python train.py --norm="rmsnorm" --rope_fraction=1.0 --optimizer="muon_variant" --lr_mult_down=2.0
Below are experts of layer 4 (counted from 0) of a mixture-of-experts language model. Rows are named router (the router's row for the expert) and show model dimensions 0-191. Each number is 200 + 40 x the weight over its row's rms, rounded and kept within 0 to 999.
After each expert's rows: "mostly gets" lists some tokens that are sent to it at least half of the time. This comes from a sample of Wikipedia text that the model never trained on.

# expert 7
router,153,205,161,191,245,225,171,229,214,133,181,241,190,241,191,194,142,179,209,256,147,230,244,217,203,250,156,143,201,181,204,167,239,152,216,189,124,189,161,251,221,211,239,146,202,198,171,206,246,153,155,200,157,162,210,164,156,279,183,198,227,282,201,289,128,164,220,247,257,190,181,154,219,194,214,223,184,145,231,237,242,233,166,274,133,202,233,221,195,295,199,214,213,223,185,157,255,123,200,246,190,244,211,196,183,215,171,220,225,251,238,135,202,227,190,122,265,151,238,248,165,228,302,317,165,216,167,186,217,109,248,231,160,145,146,242,173,213,141,139,165,177,111,234,251,200,136,193,245,171,222,167,227,220,192,197,216,224,183,181,210,244,182,207,173,218,240,170,218,170,221,195,189,242,196,177,176,173,214,258,211,160,191,201,297,163,253,242,120,174,174,223
mostly gets: " University", "C", " States", " State", " College", " state"

# expert 35
router,205,184,204,142,228,182,172,237,144,125,110,224,166,139,204,132,159,246,225,267,185,224,269,203,202,157,123,232,167,174,205,211,195,183,245,176,180,185,169,214,209,244,235,224,115,269,201,169,251,173,187,240,136,173,244,231,183,201,206,208,210,177,247,202,172,205,230,310,268,137,206,124,245,267,170,156,204,189,252,210,268,225,219,263,207,216,174,252,114,237,149,96,216,204,226,169,242,196,287,289,175,207,186,150,164,244,152,143,217,251,191,144,145,198,176,164,233,206,232,209,241,224,228,227,147,250,197,234,227,170,224,212,179,242,136,153,197,146,206,172,144,217,233,257,160,191,136,148,252,238,176,189,263,222,200,227,196,217,184,186,175,175,254,187,214,245,176,129,234,202,195,185,143,140,201,227,149,187,183,226,226,128,189,164,259,236,195,190,192,180,204,230
mostly gets: "am", " Kar", "/a", " Turk", " Sar", " Gar"

# expert 57
router,165,208,182,184,161,251,199,169,240,182,177,227,196,159,168,121,175,219,140,229,205,270,248,212,166,213,118,206,211,161,272,161,202,159,282,199,83,193,162,192,209,102,186,203,197,179,218,207,228,173,210,249,142,143,226,256,193,186,201,248,265,255,208,168,157,218,256,271,233,211,225,122,206,260,140,159,227,143,245,252,176,203,216,249,186,256,226,224,193,288,160,158,183,218,238,177,274,180,265,223,218,220,200,194,142,204,183,169,196,243,225,219,187,214,209,157,199,102,180,249,226,284,197,244,170,198,181,188,157,145,238,158,159,180,142,181,157,181,169,221,112,181,207,156,206,139,150,163,164,162,201,180,225,211,232,247,227,170,180,175,173,256,175,241,224,194,188,201,249,172,161,190,211,223,266,145,225,204,249,213,227,193,327,161,235,249,228,271,208,207,165,195
mostly gets: " he", " He", " Cup", " football", " Championship", "ch"

# expert 62
router,140,150,129,202,253,217,182,226,206,189,156,267,166,196,166,159,186,186,145,191,182,185,257,174,229,162,247,177,198,164,265,198,223,158,226,225,214,181,198,219,208,183,190,170,113,289,175,220,197,189,175,224,166,158,160,274,136,208,247,221,245,206,176,185,131,224,165,231,204,151,223,110,284,250,219,236,252,148,256,300,221,260,187,202,169,254,191,174,171,265,202,175,181,229,187,159,284,199,230,214,165,227,229,101,172,197,200,147,141,218,252,144,174,163,141,120,242,159,231,189,212,183,231,202,130,192,188,190,166,223,263,179,168,192,176,180,158,202,158,136,178,154,153,197,238,167,140,248,215,178,127,122,228,220,193,227,149,209,209,221,154,215,232,266,204,175,168,172,157,160,241,157,167,172,176,162,164,220,200,194,288,173,274,202,273,216,257,238,159,198,171,190
mostly gets: " father", " children", " son", " year", " Candidate", " politician"

# expert 27
router,145,191,178,245,241,253,204,244,216,241,92,265,179,163,173,215,140,239,219,209,199,170,207,183,192,226,181,246,104,208,254,189,207,172,265,191,155,232,209,186,190,162,174,231,171,240,198,206,205,221,254,272,153,191,219,252,152,283,183,247,173,309,249,206,191,199,247,242,210,183,223,136,286,238,151,263,237,224,224,209,204,216,253,227,162,225,196,246,180,259,145,95,201,214,203,206,275,171,250,250,190,229,249,162,221,210,256,207,215,225,184,241,118,207,171,136,185,192,212,282,200,189,215,272,183,210,257,174,204,192,192,223,170,205,128,217,190,132,181,202,180,156,174,237,133,173,188,229,203,236,163,201,219,229,182,165,242,237,199,145,146,238,214,298,204,268,269,179,239,180,212,145,160,176,210,186,198,208,165,240,313,201,206,185,259,243,214,245,196,161,225,167
mostly gets: " \"", " '", " al", "..", " [", " There"

# expert 44
router,105,177,179,143,232,232,258,263,185,168,162,230,199,160,203,170,229,180,180,162,176,277,230,205,201,242,147,190,213,247,172,170,223,175,218,153,162,183,189,179,234,212,172,189,132,242,230,239,182,190,217,246,172,153,205,175,184,212,229,265,216,290,150,210,129,265,127,221,227,161,220,135,287,276,187,217,198,207,199,205,262,252,169,208,210,280,171,251,175,273,186,221,195,252,184,160,224,205,295,320,203,185,240,200,169,209,208,217,208,190,204,160,177,260,198,162,253,72,217,227,237,249,220,214,260,205,184,213,193,199,214,258,165,210,117,257,238,134,179,206,191,170,155,240,176,158,178,213,235,128,218,139,185,215,193,193,172,230,170,174,151,262,236,225,157,222,231,178,179,183,199,195,182,224,218,164,198,194,210,220,268,101,269,173,239,225,201,231,179,201,114,163
mostly gets: " G", " H", " K", " P", " T", " U"

# expert 19
router,140,157,189,199,171,226,162,258,200,208,95,249,252,184,248,150,173,188,177,191,132,209,289,202,185,256,246,205,179,249,228,227,237,104,297,199,171,162,148,189,170,119,235,190,138,222,180,227,196,180,278,261,159,199,180,156,186,219,250,208,202,235,263,223,188,195,202,216,259,210,169,177,197,193,179,218,267,205,300,225,251,285,237,249,211,273,272,244,172,256,228,161,234,229,251,209,216,157,224,216,216,231,229,190,197,220,199,194,218,208,246,221,145,202,230,122,162,150,244,111,223,230,240,201,186,212,198,149,202,212,202,180,166,177,181,279,212,148,208,178,167,158,210,225,187,183,171,239,266,222,207,174,280,244,253,172,174,181,199,204,149,227,235,191,241,263,237,159,205,164,174,148,221,168,165,170,187,187,188,215,303,148,271,138,229,226,256,213,225,163,153,198
mostly gets: " w", "–", " n", "/", " ra", " rel"

# expert 1
router,156,183,175,207,200,188,230,259,180,149,191,248,224,184,174,149,193,162,218,208,199,274,184,271,226,203,234,164,144,193,153,259,241,166,259,237,120,189,117,247,188,208,161,157,186,229,166,236,236,211,157,218,195,219,158,155,158,242,204,206,193,190,177,242,159,210,291,293,200,178,200,138,227,260,151,240,274,148,281,239,246,173,197,257,134,199,187,274,212,283,196,184,176,220,165,169,284,138,269,152,233,228,204,181,179,171,166,250,146,215,192,157,129,220,193,213,252,237,196,172,185,216,271,224,180,228,162,182,203,129,198,235,216,201,183,181,203,98,181,125,116,208,173,240,171,140,169,245,198,172,138,184,159,240,195,194,171,209,197,179,180,227,209,212,184,250,216,214,253,205,208,165,145,203,193,229,109,164,207,208,187,166,254,144,243,231,193,287,158,156,153,238
mostly gets: " American", " Australia", " Germany", " Canada", " China", " England"

# expert 14
router,126,187,217,177,197,224,220,253,238,153,142,148,177,190,214,125,125,241,142,257,145,253,203,255,242,245,245,153,196,221,132,210,245,181,194,134,140,202,116,214,211,143,206,158,184,228,187,226,215,172,157,218,180,215,218,251,204,230,173,233,269,298,164,213,118,206,224,254,276,192,262,195,270,222,159,222,244,131,196,239,249,193,263,219,171,229,237,199,166,263,154,225,170,193,188,175,200,203,231,228,194,198,220,151,182,274,164,243,239,158,201,114,199,184,171,193,190,126,227,240,258,227,243,267,147,226,290,179,178,200,120,210,134,226,188,237,172,239,187,189,165,205,190,274,203,208,209,260,248,159,168,146,220,155,166,203,239,206,231,224,158,195,200,263,169,224,241,172,199,188,182,178,207,180,188,227,186,207,193,238,253,92,192,150,234,194,259,240,231,258,214,172
mostly gets: " S", "ab", "-S", "S", "J", "-s"

# expert 42
router,178,137,278,194,264,180,230,237,231,164,115,189,148,185,208,217,141,191,211,189,175,185,207,220,205,225,139,202,98,216,252,265,166,210,290,163,144,256,187,151,239,152,155,176,142,258,183,212,233,153,181,198,163,211,174,150,166,247,194,230,272,218,271,245,249,234,261,232,275,192,189,203,238,221,176,155,202,142,280,209,190,295,181,221,184,233,194,215,211,256,168,132,303,242,146,140,231,191,264,290,173,158,239,192,163,219,203,222,192,194,223,156,159,215,192,145,222,141,234,210,208,222,201,249,179,268,184,169,234,148,175,281,189,221,148,257,194,166,127,198,192,185,147,215,221,164,198,242,217,204,201,184,214,190,138,224,166,225,154,153,161,229,233,249,260,279,235,186,199,206,192,145,208,164,178,188,199,222,180,224,278,203,222,227,230,216,229,211,231,174,140,237
mostly gets: "-", ":", "):", " :", " include", " ;"

# expert 37
router,98,178,133,185,220,210,221,193,235,181,194,241,248,106,272,162,194,207,205,261,252,238,231,240,241,229,160,189,112,193,203,191,183,182,197,149,161,163,175,182,165,160,215,213,130,237,213,212,248,243,232,255,124,213,177,187,220,253,150,274,179,234,228,299,170,233,239,230,264,170,229,206,247,197,199,265,247,219,250,156,139,262,271,222,196,231,196,222,207,276,191,158,185,226,200,148,274,154,253,218,205,157,213,212,132,197,237,227,238,228,255,105,143,273,226,153,200,119,238,202,224,262,261,191,131,241,265,191,204,229,196,229,167,210,165,218,194,118,169,101,169,121,153,211,153,162,159,228,203,194,209,185,201,214,213,208,215,196,184,209,134,208,212,190,169,235,194,135,207,178,212,206,180,191,166,254,202,179,166,155,203,153,227,189,248,174,224,224,197,228,160,168
mostly gets: " New", " N", " Sam", " Z", " ind", " Cam"

# expert 12
router,151,128,193,188,206,195,237,234,138,171,193,179,204,192,174,146,166,158,153,243,159,215,247,244,234,205,161,178,176,155,205,164,187,182,247,199,168,245,103,187,169,226,193,246,138,240,146,252,231,215,213,278,204,231,179,154,181,258,118,253,228,196,193,213,170,189,206,301,278,135,195,161,255,176,145,254,238,158,197,226,290,243,196,243,176,214,235,232,145,288,174,219,247,202,210,183,237,146,205,225,264,178,218,154,182,241,218,228,247,223,226,168,170,220,98,147,217,99,218,192,214,233,228,214,203,223,194,229,178,185,119,286,127,157,142,251,194,125,231,178,149,148,167,170,179,200,114,200,247,190,186,159,260,187,227,195,202,203,197,165,160,262,164,240,216,242,201,216,228,177,247,165,183,231,191,216,246,176,142,258,225,216,221,194,249,189,163,237,173,170,249,170
mostly gets: " |", " —;", ";"

# expert 10
router,187,171,225,220,299,222,205,229,249,213,150,199,180,204,167,175,101,195,243,245,182,306,242,205,239,215,175,147,246,200,156,175,251,182,272,231,164,160,181,237,240,153,199,242,205,163,147,191,185,210,193,229,213,210,221,247,180,232,206,201,220,199,195,250,150,170,233,276,244,158,229,184,269,212,214,230,246,148,257,282,233,280,156,235,194,225,189,215,136,287,182,169,189,220,184,218,214,195,235,224,211,155,294,185,181,227,258,181,204,171,156,121,180,209,231,134,257,109,262,195,220,268,188,327,175,227,166,154,180,173,244,252,160,204,210,201,192,148,139,207,130,185,166,195,193,171,182,173,176,222,129,174,204,216,184,201,143,170,226,195,178,230,177,237,174,227,203,192,262,189,177,162,196,170,238,211,140,258,252,188,242,198,246,140,263,235,188,255,206,162,136,145
mostly gets: " four", " six", " three", " seven", " five", " eight"

# expert 23
router,163,139,126,262,207,278,201,210,203,250,150,230,238,158,173,122,232,159,210,206,140,226,274,227,175,194,128,204,158,208,165,235,201,235,268,191,161,155,131,201,229,227,234,229,117,222,259,202,231,203,166,218,136,193,198,176,210,246,288,227,191,271,149,237,171,225,181,267,223,163,208,159,233,221,193,249,261,160,229,269,224,246,228,236,204,264,233,247,207,242,211,149,184,235,209,85,220,167,206,257,229,196,256,140,165,215,224,189,186,185,207,136,186,212,175,177,254,108,257,226,235,249,202,230,173,245,213,186,180,218,164,159,158,227,123,188,157,193,105,147,139,152,219,232,130,150,249,226,224,196,206,172,199,244,219,227,252,189,181,197,223,222,216,275,197,244,230,186,239,180,220,149,186,222,230,169,159,131,245,239,194,192,181,173,240,247,209,207,149,170,167,151
mostly gets: " R", " B", " F", " Bl", " L", " Sal"

# expert 52
router,131,139,215,229,205,242,262,224,162,134,151,213,191,229,277,136,179,168,216,255,212,220,180,216,242,234,198,175,182,148,230,188,274,139,224,156,129,215,162,158,229,227,205,270,173,224,194,159,220,170,181,260,145,249,226,147,168,225,191,241,241,283,233,252,196,231,246,292,255,130,205,189,217,238,121,204,225,186,204,252,283,236,168,237,223,237,194,221,174,280,171,181,228,224,216,188,267,139,256,208,227,224,221,186,230,176,209,229,219,203,220,216,138,227,239,146,228,103,195,154,180,299,210,243,156,206,137,176,221,208,125,248,213,218,164,224,158,173,172,141,191,162,190,154,132,193,207,223,190,169,147,141,269,133,131,237,207,159,188,202,238,212,179,203,212,183,233,160,232,151,224,199,209,211,155,154,236,165,200,235,231,183,261,181,243,244,204,252,199,178,238,121
mostly gets: " —;", ";", " |", ");"

# expert 24
router,164,169,164,182,175,228,259,240,148,162,212,241,191,154,152,205,137,273,243,221,143,256,195,218,187,197,137,227,133,260,250,175,207,147,223,128,192,226,153,211,169,144,210,145,214,245,222,222,227,234,185,230,131,210,170,209,130,240,164,243,165,233,226,248,120,207,243,274,272,113,271,210,260,203,225,223,245,186,266,232,238,260,255,207,187,261,171,241,172,273,162,132,167,197,221,209,231,174,190,187,239,206,238,208,171,245,166,214,209,181,216,206,94,170,193,172,280,187,212,160,183,204,224,198,154,189,156,207,205,157,202,260,106,226,207,209,141,173,209,148,214,155,167,132,180,177,203,211,248,202,177,174,189,183,243,210,217,210,219,172,185,212,247,243,227,182,211,228,181,204,165,164,181,165,202,163,104,203,231,245,302,172,184,150,232,261,269,200,139,187,171,119
mostly gets: " (", " not", " can", " would", " def", "("